{
  "num_hidden_layers": 13,
  "hidden_size": 320,
  "n_experts": 256,
  "experts_per_token": 6,
  "d_expert": 48,
  "d_shared_expert": 128,
  "hidden_act": "squared_relu",
  "moe_layers": [1, 2, 3, 4, 5, 6, 7, 8, 9, 10, 11, 12],
  "router_score": "softmax",
  "normalize_top_k": false,
  "routed_scale": 1.0,
  "balance_loss": 0.00214,
  "balance_bias": false,
  "router_bias": true,
  "init_std_router": 0.0221,
  "lr_router": 0.000688,
  "vocab_size": 17915,
  "norm": "rmsnorm",
  "norm_eps": 1e-06,
  "tie_word_embeddings": false,
  "optimizer": "adamw",
  "learning_rate": 0.00153,
  "beta1": 0.9,
  "beta2": 0.95,
  "batch_tokens": [65536, 131072, 262144],
  "max_seq_len": 1536,
  "train_tokens": 1088000000,
  "max_steps": 8567,
  "dataset": "wikipedia_en"
}
Below are experts of layer 7 (counted from 0) of a mixture-of-experts language model. Rows are named router (the router's row for the expert), up (a neuron's input weights, with its number), down (a neuron's output weights, with its number) and show model dimensions 120-159. Each number is 500 + 40 x the weight over its row's rms, rounded and kept within 0 to 999. Numbers have three digits each.
After each expert's rows: "mostly gets" lists some tokens that are sent to it at least half of the time. This comes from a sample of Wikipedia text that the model never trained on.

# expert 35
router:456528492501544526503513521459505497465568512443462496560527487512474436553523455494544462534494509533544549527482514496
up0:460536459471566429499497496546570529570608514452528518496485450516490478550507493474494514505482481453481544542498535547
down0:484557558464495455468513458471523423464464491460535591523438494473490491455562493505445470495537598505585488456575471416
up1:557491525481552537547553481468562495467461573501526491466513509507536432474505525527550495498509495458490477486556497468
down1:501571498500480482434515486530399511515576498461506605464505472519471489507477455541521520539552444483570507472511537508
up2:462532512534489529527486492448491481520470609565502557530462494502464476504522525514516529487510506559409539522498557506
down2:493515545543564553426458533498470540457465512485523464474437480497525437526510484546511437491533481439516534443524518501
up3:463441495497505454495436540559479391410489538497518443472488558465549463532480531446497493510567444521487546566493493467
down3:505582504446545537431523482559502493535449435547558416468589464506526529504485505527502524447521530519598470536516514509
up4:488499503442487404566415412482521503515536473456551560508517531514465536494528447516480509513449413578509473470568506513
down4:512535466453479522487519477480497474429550463558546563497490551476521561569517507375511462489510542433554440462529516469
up5:476525535508480489544513435504564471510527501480505472497557504536494442474501492495513456519517493530369544493547466463
down5:503528532522520487555555483497497488551524473511584519483506450507460471460458459492539503544521571572471596463513505453
up6:593491454507528490528583560545410496528562494476475459564463456491512557527520478524469484539495498466529443479451482578
down6:407462521486524516522533537488444480508539543455561575453488502450454511518550514540504465497506549486618527472526471489
up7:597547345508446466502472528516500426503531507487588467527541413537466485537472498426464504461559559446521522547524506510
down7:503525510490528508481560459477515493439465454500576517478494514527493529493542529529523477472456484426569525418486547435
mostly gets: " Vienna", " invasion", " Revolution", " independence", " Empire", " death"

# expert 225
router:532441508468520444474435472445519430496426454490526434561434570509508502455508444485542564509517445569478415512534512457
up0:383531498430501439498495471520512534544481431516456525452500506477483462514489503498524554507452452520511530572539531525
down0:565559541473409437525473496596441511557495525545514520526514432527511504542497502440503518496490493532508446520522548489
up1:536495552526565450572558430489600467491486507521525462514480493527519456503509467575540473416521441492495465490530560457
down1:534442493539473513476534545509490528457480434517470565471498437555479487542499489464459570507450558527537447511492515516
up2:519487519495498486526486569468502520506483524647471540466455436529552558545455520453520569442483511575452513537518476537
down2:531497414514513544466505597522532520538418563456493514485490492459550506521531422473455457471482504413479538517517501539
up3:558475505489482533522496508557500448465469519458524446486461536516562441459421531447535490507521429476429501626489487567
down3:547511495529551524505507520508509433582434471482491481571470479502522488545518485544503523509533492409539519518468478468
up4:491510463444408441564438326472480502450471491468459509510519509484450536450595506523400485554482440551487462430520565512
down4:486514427491442473527529554462486518473506449538507529457459509537558541562553541503502453557499545464559471489469534484
up5:482509515523474492488583495554504453543465529501500515485587445545472397399424512442517499584485525513447551494464461450
down5:523446516511471491596560452557589462550475482483444474496513466538505521438393488519468534562548548523508532520484530539
up6:579520469514502442441480531528472487524466448497503458561493418544522539515544467541455495553496514455454449443436496520
down6:463438433551539503511529495538458491479497455514538517422525457477463505503550481542510516519494477480618518509445506473
up7:570559520566501451486442583518494435483502488445565497573501460505502436499503479441549537449513507509449495518489501503
down7:468507559554476532524611533482506506445434497519512482550500501486570465590518463613472470453469477484472540475439448413
mostly gets: "′", "‍", "⁄", "⋅", "–‍", "×"

# expert 143
router:421549485497492496496572466500498451513493526439486460414501527462489431554520485460493462582505439537505539523518517443
up0:473495493490553464467501485538554540508539473470467511487514509490517495556480489416467489463487428514510534596501523468
down0:442496610460492458479442460483456456507477543521579553500495544451516450467538500526487463523573512529517528493565466439
up1:465532482506550505509593427408549464481472533474534481462499541487626447487518499545542509490524476489500484515512546437
down1:560490478579538464486515548442435512494500457510515577532506541454488571502465502454513522515535530527580506480472564464
up2:453499487526465534485439564475465446546514626589481522469468441523532522445460477468534556503543560573438541524495488538
down2:513505452500491520513496519581468501603491542455418503486546434540523551455438518520513498527517550480502531535464467536
up3:552501453453496485483440524508498439461487505496527481478499530540471434528448585460514555519485462524485508580456483532
down3:467478504439482480553495496465509404523466534535541480500591465503581492480503482559451516512506551537434524485465552439
up4:450504431476498470561451467480528514481463479520473557506519565523487548481605492527477506551479487555484477528545557511
down4:502502436461474486507539478511458544497477481598553537509483449468550508492608519482495523426543486426592471502574543504
up5:503530521499444526535482407560558502526504580463419520451565486503463454450461478499468479574497515532458550495461442415
down5:524493507584491479601490445507538427529516500476504494499537469507452522504440480511519514571472581543479553499436472426
up6:530491462536501462454527528541490467538473535481491422524486473530455530482512471504456513528545473458471455428489495566
down6:488542548515466509521528486495437480478426563517496499457514469505470450531489434460465488517533463361614469498448496478
up7:630575467533475506453452548447475449453537433470567490490531430501495488520438542439537513404496520562489533546430505487
down7:470494520556492492514487488369558469473480522489543498525495550434538486526479484532522514481539484473514504415503501378
mostly gets: " originally", " built", "History", " written", " Originally", " probably"

# expert 185
router:458471521427447527558441482492519452477519505533554524443533460502565462544488500522537476473526455515452541524469450528
up0:437475441479552421501463520457531544500541518508469509488528468452453452493543538513494467428483435441512504545458447505
down0:474565488564527500497484425527513506509535496488594513575450500474458528415524544428388475514513563583533490501509521468
up1:478514526498539511492525451429543480465470563516531480513459538481569486519462513603521432501516443552491451422505537472
down1:548525405478527515506555524568478442514452446539523579481497519528500460519501429516475513546426493506583485496478548500
up2:495448490498518561539449513468502469492524541600529497485459473519486549483502591508539538497489622565446539463540483499
down2:517459479464543543444474562524463514516485489478445480480478459571476521513493490496495483548492597490469548541461550530
up3:500453503510478533507520573562498450440530526556538460466512556506542474489484531462536554497490425507509523542448437553
down3:507472492583587467482516474503496445502480512518504486586507515533501546502512459563410429451554561498557531495511479437
up4:488480418458506462567445430423555492466487452511506524496540555511480544499597511569489467575477444579549425439485556557
down4:545556425511490488513517536479486487559456516591511539468492526473478482529513474484480487485475518555597461508571553476
up5:511466488466398507532510490522535511534480524497516484473570473566498463481482490404522490551497500535362549542501464445
down5:487391533519441439560552452544521472579555485470466541533523457553443504516507479473480490543541544530445564513498502379
up6:547547495503504456478554500550488487517477482501436469508472422566479564509566460481448457518480542490585428455442526568
down6:490466491527519458515473481455495469496494533453501515479548478567515483501525448477507543557508500504611533510423456533
up7:595551452477437491578400544493451459489519490538535535560509435493506492527428477412504528430555391533462547511475521434
down7:504503486476538511605581485495510492459516464439518468529513489558435535483525543595499541496482544485547536478489504410
mostly gets: "ić", "kov", "ović", "sson", "ová", "owski"

# expert 161
router:497537473524520458528510527494522518468509438549551494475423457471486528431455532520489468495592444569500468542452510421
up0:436510469480546486556523461532553526550531451518500476477519543491466442511487511484545504479506532466516514496462481471
down0:487536519551479469482447462438442464552483536494540521513499437480480522441569469468503485551462534491553522482518487469
up1:445415446476559493479489434409520442476546520514494495479465460541523520477434517595529508464527474435516483492540568458
down1:539463447502544458436477492499440483507512455477517548487543484474501514486472485470496528543415518467526516471452541481
up2:463461518533512564472499533474466478581466506553493551437454499542520571442444529481565539500513526567444548437550500499
down2:499490478531497551475456516458452517554490495445429492545475433539519477496509485502497545528526555532480575472482518464
up3:468504524472481601562528541538498489465510521459550490407480536460495503497480474457505487484488457516511491577497497520
down3:461573450531541614534500510552523532547530507507541498488530418483510536487539486529498441511485532485521502513474550552
up4:526508433421498453577434417417569500476425490507508512506501538500519502498572497515505475535481453559521470448503451567
down4:530537520442456447492517534393452510450513517507572526463543509477539487571522503437545437554448593467563475537537498528
up5:505460573569540498507498477506533533515410471516469506513536455564470474455478506521508488641497489542416573544500518458
down5:504455532555477433566528464468520502533489464539496459505532438641541464478457477522479500497564575530478567503491516451
up6:570536488484519449515517533507492530476495520444493488578511392519496598490531436512459477511509493456549455395462409549
down6:561430561512458462514490578491492438541443543467526511432545511496447479528470526460515542458469495486548533447487436554
up7:559528481485456479526462537542429436434532518495503544510525410517507489473455514435501519453502447513481533522491494421
down7:569546508516493582515583489466541471456490449510548455569496548530465523428491558577512467515474492487482540467472456481
mostly gets: " back", " Hand", " Dav", " Did", " Ever", " Loss"

# expert 112
router:516493390493537564512499442474502467528510512458503564539495481529501398479530497497464575520495456470492444501544548520
up0:470429457453510479475563505519490511526451457512483509515532422494460486462462528439457489524496478523490511519485553466
down0:464556531539473505516471474530538488495530531493556541523461450448447515458506501533497494540568525498514498461521519548
up1:445510519471543520500515434457555500472519582460470480506436554550478489488521462579513450454518477472565500503509541417
down1:557503487496510487498550560458534475473525495555491547475473491507498532449475440477438542513491456532534548546492503430
up2:519530489497499564506520497421502545535567574559523494538490483496493512520481501526526544480501587535478486541495516493
down2:523496466520478558497488525474435522566449545498456533437524449571525509512566468495475497463532529479488515497474505492
up3:501516493472478525505456522482532449478504510517526443514459587472498488510476567464506621540456490515472503569481483533
down3:468510443498560520484460460506506409539479472541465510488551535478490469480548539537476497462503459454418539498486474503
up4:444559432378495477540472404480522490490483507535535533461543561542470519534581458553478546574444466568519426472522549453
down4:463488439483497494462544577447553535469538512588489566464482491493494501561458505481488465484480555545547538428503557471
up5:459457499537432462511569462524532524519480510470532503469533510546575508505427487495521507571496531578421558596427460478
down5:492451521558528492577483533502539492490538511495545472575471503513503558412356483546533516486509524454497529568513510509
up6:563480487566532505497547519547462508535500500503459444520530374551515521463513514499456520524528487480515429473473486604
down6:461536440480483457489562549513533403475536517519560462486520468505440473525509526486494528534497528478487400452488533420
up7:568528504522460493510456554498495494473537532464580499503531369521469486501467474431550513430512512538503498521449533494
down7:462504535505449470568568547524488448398488486452551473551494537477527539568486396552507474545484536488483496440537522397
mostly gets: " various", " several", " other", " These", " these", " numerous"

# expert 41
router:508482504513559547515521468519534517473507511467466536468466566597498600497509492512460477496531517451427487408455456562
up1:437477500481577488535553412487560434397446521491514521447455553501498488514501519576534441468515435464481468485560470410
down1:526496442545548531478436500517440478524464460544455541501498518469450560436514518432461509490511479483566470511477472418
up2:451471527478465525479545486480466435527504524458503488517437506511527546530429471491557525523526574579432558545519464526
down2:553431489517414531470476553523518544588518507492466502555451548546501547508466485528490478532433593527463620540464492457
up3:467477512546511596521508550569488453463480515468453444474463493549469517506528549506472501531470532481475540532462464505
down3:491511490506515499468532489481489464511507473513506468526505433549514532580527527513473474500506504502512531483513522524
up4:482494494434509533513542416497529537504484439531487517454500533536556492498562471509472467518504420570511497470511511505
down4:460513505471475512515584491528515436440462458510495478469480454509451479527551489495495504476537540531528506463460518486
up5:525516552499520535498474417529462530450501509506509492460602425517434492469539517486517470544490493514387575511489493459
down5:547479515519555491552528475509503515481489458459466480473479460571475501496433493545450404499541521520465581433527487419
up6:536444480487527440430452498515430516515450483495472485513509459483553598443482499434466494585488546519450481480516506515
down6:432428473493550496488474482488428503460531475484520537453533514417526461486496475413528501530509457480516506497452527501
up7:550545496497473473432434457481420422477598543453542463444522443517518514482470479431533498413526481579520532459472514502
down7:428514470450585496513525503455551450458627501496537492543500446523453512478475539592475498524536532564531529447512497519
up8:473483511491497560495570519568511483532514502504476455496461517498460542463517520432541504507498443436486533496528489533
down8:490422449504551466477472532445520447535458497527470537512526469483513600523508439413501462563540464506499486473501518474
mostly gets: " her", " the", " any", " actually"

# expert 123
router:475478489469498470481515567466476521495474454501569446499449458504484496498503542544482512509518559458437449524513473505
up0:481522494472511455476517499486540514521543449439474504421538470460456431539437430495464473472488437558550587502487514469
down0:507515470509526429433452514494530436582489499464604549438555478445508533483548460462433453503506548536528518518517482452
up1:489441523526537462504497473472507495516458529520494480504470569466551572524460555515572543503467478464510486553516522445
down1:552467464557487517504514518471458519511529436459452547425501455499518540550476476411512541468507456538519504492526586416
up2:463471495492449568473474450475440474444502523521496581494453464518477560519467499499528506521491517590469552515432487546
down2:490443515464457579441462526342504539550456546470469504468434507546545508519489495473431511543480534473444533518465486500
up3:496419475517489584517434530466491457446560475535526498481453592453509471536504550471537512476494495506438487545471465544
down3:476505475577567493453380521502513429499452454504555430549509501530507496540515544539500432465523520490509479480528519518
up4:522479439446456525539455313436529546471434476493517480502486538497500543521586536532473487560479535569508404504514502569
down4:479545455487482499495478526460499510501492439556554570465477471489520540545572502429515471488521499493616488507537478461
up5:492496423565480471585562518542567473487580538489479516508571466557498496524482520508512557563511552520391553497476510509
down5:500516512536464478535564464475576491509450474447462487501489502506496470453446435536445505547533545502452521520511511455
up6:527545470498501510491540528501385583527478481522512511549508393572521564453543471510397466501460468502482440433421465532
down6:471452467500466472488487553493440481501501490488462576424481483533444486483539511501518520482507446441612512458437486510
up7:574577454527466460500458512477501475543560491397630548507542447563506473515480448469503515470543468569538551457479511487
down7:465539475501531525511545504464530500506501470515576502496519480457512500539439496494474520471582508545582580509462493414
mostly gets: "Scientific", " JPL", " Candidate", " Pld", " FW", " %"

# expert 94
router:455538540544398461443459484544538453457532463532520474555562485490512508512467484547572571457516515519458508531502483483
up0:443445534526508537536521450488553591555513500455431505539516525521522477532503475459512484473477470478457561534452479522
down0:525589556484453500535430477550508502505491536472583509511550505521512528519508495450479455466556507575551508455504484535
up1:525511515457518473528506417499519533514480527475504460518492506534543453533412522581514487469468481492516448514572563481
down1:535499425509525515505535508523440508510453544475521562499477506505455567535479522436516533566512480483606471456572604487
up2:493468442474478531524452537459492423525513583596537503512467440493471530509452521495522517487504466523482521504518507568
down2:556496446553540577464514573470433510501453505472503472482484465530474583544536511520473470431486539506546512576521545516
up3:481565552425486499484449506532501457445540470515507470440474526473484430495486581511491564498498437472462505496471496567
down3:458572423542524487490580473548480391495446496540464448562536454532495568510505529604452485462560512527462544457497557466
up4:517530471437513491570475446478515497563506516507436510515544472533485497477535509523497512546473519479464442416559554527
down4:501481474441547468529619497392438462488434531571531517494480440452517569532531460452526496497512552453547437436560550489
up5:527490537527444499492493427530544492483465461518528424489545468547419513505522529538521522590543530578391593560514437487
down5:499490532557410473557534449449550426494482452463464513478530469510478535481506469527586542521504533567436559466571472493
up6:580519509495528507447508529509447524501477508519433475532495502495528545513557462495446502480470489489543446434450431571
down6:479469425479501477531504460508516466500478568496519526461493481467527436520544466498451453506476539473597503519517519521
up7:567529476540439506503476525481480519443511457469530536522506383457475500526468484419517460451553486544438525518509507457
down7:475527470511480460561549529490561485424563493479524495541539467510481477518560492556515502514507453436554556412540506408
mostly gets: "ache", "oi", "iko", "ija", "oro", "je"

# expert 176
router:568453483470494486484491455485516477411542489578491439540551465476560499556470475542595495442517490514521467460482435516
up0:467463483448604526436580543493549499519505490455457485500533494495482467485504529438485476470433484496469541538444502477
down0:561483489510553534471433510488474476529479534419546511453451543470431472435546498477497527581430533577475538520520482475
up1:466494471475552487472554416483507463439494529492519494498489462524520460537496542541497496491501455521462502504463569427
down1:550550511529488497464527580535472422533496456472487590394488456496466505513481414487455538522444439538558510468480500463
up2:477498477533499537523460451499435448495480553582543487529455456515519574497510523495575525512492531558498548491505477527
down2:542507466557486539473517536486430453536440514426478463457478492546540523493466474468431476489490627452518510543485565548
up3:488455561484486486515467554558500417480456516522483446475493506510457441476470556529489546531484468544482578504470448558
down3:450495488494587468508495519563460399448471469505470437475522504478540458467550468565470490545509561514565505485571524482
up4:532488495394526485556509373480530498510488437478521466491536515475497506516569520595478474523445485527526436435552506520
down4:457568474461478515531495555433485485533472449586486538533463427467520545561526438474505474476487524496654484501506576493
up5:520468566536438480557527471550510493523472510526536460464537482611454514494476483465516533592542558498385562538462435498
down5:536450467585473412610529459486475488525509476457490475477533490518439501504505498495504512548558525549454556470487501446
up6:564478497554554504469559557515448477477509476532484483539502410491512559522574519518472480515441536462546438423432464544
down6:423463482525517423490504472423512480523538461534542604471530483498473454554555455503431521482457491485644499519459493434
up7:556566516533440493480467529472493472480590483444533480529487347467540502538452492416495545508540483550485542490479511457
down7:470522473538445497571538501513515426466536526520569450529506525501464488514539497538494505501486516511528557482486536458
mostly gets: "iy", "zh", "pur", "-de", "uki", "-y"

# expert 34
router:463515467506611501480497515571513454465553517490445523452522568511406483531548503493449476487502538487530534481530540495
up1:464501500500574494543533446480575503516493535456480471490511575495597516469466529552490509466495457481496478518525557418
down1:518513427477485480533515547484425517439466482438493496519476471548478501517500471459534504448488498497590441467488520466
up2:542476541470518525537474498469525523467528551592491500465459495536496580472480547459502562503488534515574553510531454506
down2:531444473517489564477513544444486531505421523449481489467497464593515502524464461518424456534466525519461494451527594512
up3:509447571501447505545464521518465486450456505532487492456468564503533437560454511492451530587521477504449508570498481540
down3:476468509519620523437557471564496385537479498562540448537481502421550569476492499531448494479559437508546500506552520508
up4:500469417441495462587458406489553479457523463510498516486570558514459564508577521508496492510487450540481445486533529505
down4:510493464449454482529483496440461500505489477548558519521504480511474530538481541460514493501494545492602470508505559487
up5:592467524557463502547535469483551583519464485526503511464549450571489498481500462464536490587482549554461548501424422429
down5:474451508528520477429552466412538519497463469439419464481474493537553448453519459507503512550442542523480604439468497468
up6:582513465541496460484466594531428519487428458471469432547504459522523516472526539487411520561539568505522462462478444530
down6:421507449513507501520458454503485488455441521491562519483522485588467504487593497479477513466509484483517462482500481418
up7:540491487492442508545433536488501465469516548429519485508528485504487519486445529450526516456497473577456542520469524499
down7:512505546522532506546499450513518520434479469461489507572487546495511456485473535527534490474454466481486492463565544351
up8:425544512442530565552575548516484469498517436526541533475463440535482579517519526527552428476516429486495498447542455524
down8:463473462478461357469518504513521483576521494492451524501496524535524557491462462508552609539523475527477524470526556493
mostly gets: " done", " told", " shall", " taken", " drawn", " those"

# expert 235
router:475420547552554475496493565422477511436447491523522495474412539477536549510522528522514513546509557483474457453545489500
up0:438475540483500504521488486502547553500568467508516490419528499464466416501476518423489482538475458505558558575463465466
down0:544557524543482440460417448551531535511476526509553528489572554445481448526515405440546531509531490501564520485558541537
up1:473453570474625507496524453474541497468487589483547500494466519515516468592505499566492495466458473478494472499516576461
down1:505487444564501480462482575520504464491498484500483565545479467562499501469491472466486546554470494539510484556469520490
up2:487479435470443510481549466512461490535555507525492493534474466497535584505484496444545560520531549574419565542495464523
down2:498440521615498551431422612474484531574477528381513437492494517457518578507510491431467487510510535447475552591439513531
up3:511483492477487493445470538562515494451538518505522550510447582453495479518434532438540511536516499493471510559519520543
down3:457489498515601500463513476544508410543427457501631429565532449477465474512488520529422440485544503450532503513540510460
up4:486527435456530497459485387469525464548474452516499490494540545544484542538586491526447523565489444508503482476518577539
down4:519449522518540457503505494406544529525481463533539602533509458499437543551572437492571495528449551486574484493526543481
up5:496475433474482436545541457598580509541528477476462497544556453525486523433425499473514542554491540546386548568493430453
down5:492481541536500514433526512444543490488556475421569439498505521489527529519479414452444526584540556533502548541426515520
up6:585458511522529496480559514507492474548437533463492465453528427533551616491513521510492462547531562531554436395485442527
down6:448515462500449541463501511432517499480558546513469541460524554469447535585522462539493533500467524480585546533454446441
up7:592530503529428513512482520470446501462533512470569518507496372515556581535475471409499482447465502605498530561458523495
down7:444456451492460503498608485470544456451531513477498507524481455510428489543558509537465534452503473486516508507518457439
mostly gets: " tick", "Final", " Opposition", " Final", "-final", " final"

# expert 64
router:515475504485498461443499520469490500531518532471476472519554604457578535495450468484474453494509530569540527523492512433
up0:431543462488550508500529477475520543460528482485428542417529495510502443484493453526467510464463420460563509483529494437
down0:498588558540483465508481482475475554503472557519593530534457492483485442521517489438497545518549599530534501473526493489
up1:470490502475531466566564448489521438459479492470495452515477525515509505504426521538465457505535526505534469494511444382
down1:556525462507464446426537501503462443515480426496485550486507498539481542489463471493526481488521468498587484508508538484
up2:454506507526461549521512513477461480492490585529485566474499521472548581470446609499541541508513538591491561495504426552
down2:499469497475545464501402588483459421504461488494460522475515475558511527486539517527512467521485563461499533496548451515
up3:458467490502461539481434522506572514475489534499457483436495542527541467478516508441470593549451498470460509514465488474
down3:468527529521508511507472502516476464496456471501562435563523527486492518537509484521465486491518520458561500465497552522
up4:483522409392468478522472415476484472508466448512573514479541523518494560525537477494453476552476402550495448459540553516
down4:531532519424525471509539519490449520479491482536540570490451450496492603538535493482529472499528511463557435416522524477
up5:526496558533465501514570408529509478519482537478418543563536492447523515434510468502473480531495473556388539487447398446
down5:496447544534503467519517424468575463470496475475472424497512486549480438459484490569463505570489530513481598499505509435
up6:595542519527570517457604494513498541492494443518481490582518472500543546498480476446455457498529461532553470422442447462
down6:435468487543526461467546495512475498482470540437560536426466480498459450497585471468473485486538488495613524499431513486
up7:587543481547452461434465526513502470489532514427545451508517459482578478505506491384543511469557500565505531503407570473
down7:459519559486539558537612556507584502490497471483517485521508503561507439518534478501558526485545473501535552495460457467
mostly gets: " facilities", " windows", " facility", " campus", " stores", " hall"

# expert 194
router:510525536574495446554517505501585450534509512489466578511496442557490502467520460596479492456529491470442527463549584584
up0:521475502494565441465485452542518453556519481511469493532501536486499510474541505470482531534517492519494504510483538475
down0:524588561491482521437465502571469464480469487525536486567462426507440481519516460541495537524540525456492515512554495455
up1:473440467484532479472533486500594556462517533576509580484420550514571533485460522594546513451533456472492479501507516450
down1:500516521487514428453557524539498515513508443487519541531448476543488512507449477526519559486447525490476530493533570426
up2:501452436516479534516449540464493481515526551520483558493469557543497599500465519485545546485544522518489544537524462513
down2:573491493545464541441429520508467567490481499495448491523514539492554543577518535466472464512489557490420527471444497535
up3:499532524509507535527446552496462467499494465533461519455522601515497494533460566425483523617537472518447537548501521523
down3:480549486578552493522496519497551441489506466529500496567500525477482513476523447539417402453557432469468516426538558519
up4:481502450440538497541444410480512529449513457549546504495544537530484510499554473553483491547491453574554466486529445492
down4:424487435464447458520557516430507505421495457573543489525498551558555502520519531522515480499448479463636455505538569444
up5:450548536507488461529547440503571550519527502503491465469571479511472413459502488551472471500509550520467533528505440427
down5:474524469559555472537482451509542464485492569446471473533503511478503426529472436493521496539591564497475558534501507407
up6:586474500505503452440532553524500540522496435511495464518504505512493596535503452526426457508523471499597436384467454517
down6:478482525528477435499470488461534482522491449480559475464555511531476551520482472509488495528508481455585467489453539530
up7:579534464507443455512436499519480480469553486451527498520524429507472560565471470446457514462512489595467532545473530492
down7:516474502505572567506528467418560459373513460489520456514490514539545493503533535560477484504535507470567535432514546434
mostly gets: " available", " limited", " able", " difficult", " responsible", " better"

# expert 188
router:449513510548567471505540531458497561431506493541568415526525454467495504519529417517535519502515556462586447543470508486
up0:424464526454503480498506450475486557523553467502494533408515492534483444525471516499448499484476510545460550551483530511
down0:541588570513582430515429488506486433482506528505528538523502485454435496443515477513442452501551553537590519478554510461
up1:475470528475495474479522461433576477498497514478494522560436497476506485500463505624508461442525452497512490499494554424
down1:558496404535449446585484539496458538455526462491460603442538515486428538542452450460519521562435494502574488517499545504
up2:491460552537542547468479505474521488491476530577483515516469485479497591465509505533545551469554539527475516489551501491
down2:527478394537560566517433556440506491530516514489491538523513433554499534554466506516475520551548619487479517505446567543
up3:482486514495503558508529510524463495490522503447538426454460566542557501473474531487509523479529478445447461568436510557
down3:482531527471577473478486479523475452516426435539494395551532515546482498548537486559468509498475497526526515495518477473
up4:534451440403475506507467478448517532520474477542484492528536527502405537511563504499455502540468510502492470480549482473
down4:488538439534518481471472508461424498549567484511510566488441512503507495516524516452539467478451516472531478495488537496
up5:487493555538437451503531451546543519491472494547504483509531461538486479486493485503518554566506484555421581600471441503
down5:487563490522438457454535461491549451489497515486509453511540431516510455528506462498493511593544565524526572561471508499
up6:473521453553513488441527490553468526529445503492419492558508484508521599485502467474481489491503527487518428433493495538
down6:452488531505502507477503522483493505525501494500502504386539517487481544541515471506553494566499449502543496463421472495
up7:530564509526409505532451521472509546475531479445594510550533423497478551524465469390531531443543477557512541540410473508
down7:491578499488466504508551494483547530428451474433498479505501543527487510479537559579520526503543516459560503454479452396
mostly gets: " Nominated", " Member", " Award", "incumbent", " professor", " degree"

# expert 27
router:486543491519501476550517501548577492466493481509475509460550530465424525395487505539474497486484465513553516423527565464
up1:457453476448506474536573426521540523419496540486495549522460515481528498518415534521481431463545431463489462475537552457
down1:483482401415475475536496529483531542537501445468491497539478520529423576522475465495521463477493485501556452521524519510
up2:478475460499507536485519533530534479487518518543487459497448502553474539512504517526523552511534500538422556504506535504
down2:490499489491493494476465564457548584449482445415484539526506453554478494566544528494515483470490523506469527445480503470
up3:551484486518490490516491470526552424498579518532552453501477518510589452515514593463507518520475446519501513533498509530
down3:542532469531538492468519483521491480449506454485521460568545488468471538475543514465436474440570500506491545501474451470
up4:529509475471512494553465373527520454487460501487463544473572514484451505510580461544447503514511464571445451449543528506
down4:494492462533468476538484505402469467475574463508535516501492463462464544590558495513476476466488509477649468493515605545
up5:531466503528489512532611469534575505492519510505536500547552514508505489470467538476600534532531508544361569511475419507
down5:456464525547517420541535482481582515442512450438509491545538435487438468483501492466499500513486532506472566509496449465
up6:530547491496488498459485537574456465510484496534477424558487520495512598497551533518471486558466533522506448417471474550
down6:533501491521496530440533459476486447501527514533584455468544490504437551477509454463566478494517489515551462515456457533
up7:544549499551445511546463450412503495462538528449507523436507433490494464556422527484541481435411586537559511494434566519
down7:460496508546484554534586511434562527430521442460531541471517532486516383505548491564480560485538509478495534426476520385
up8:507512510535544537550568529511499493536537487524544486503476432461456495416561534494539491543509448452494531493519468528
down8:467517499540549432457529529496539505501502461481478546506505467481549484497539439476509507555518475564506457440519493460
mostly gets: " able", " associated", " did", " involved", " unable", " referred"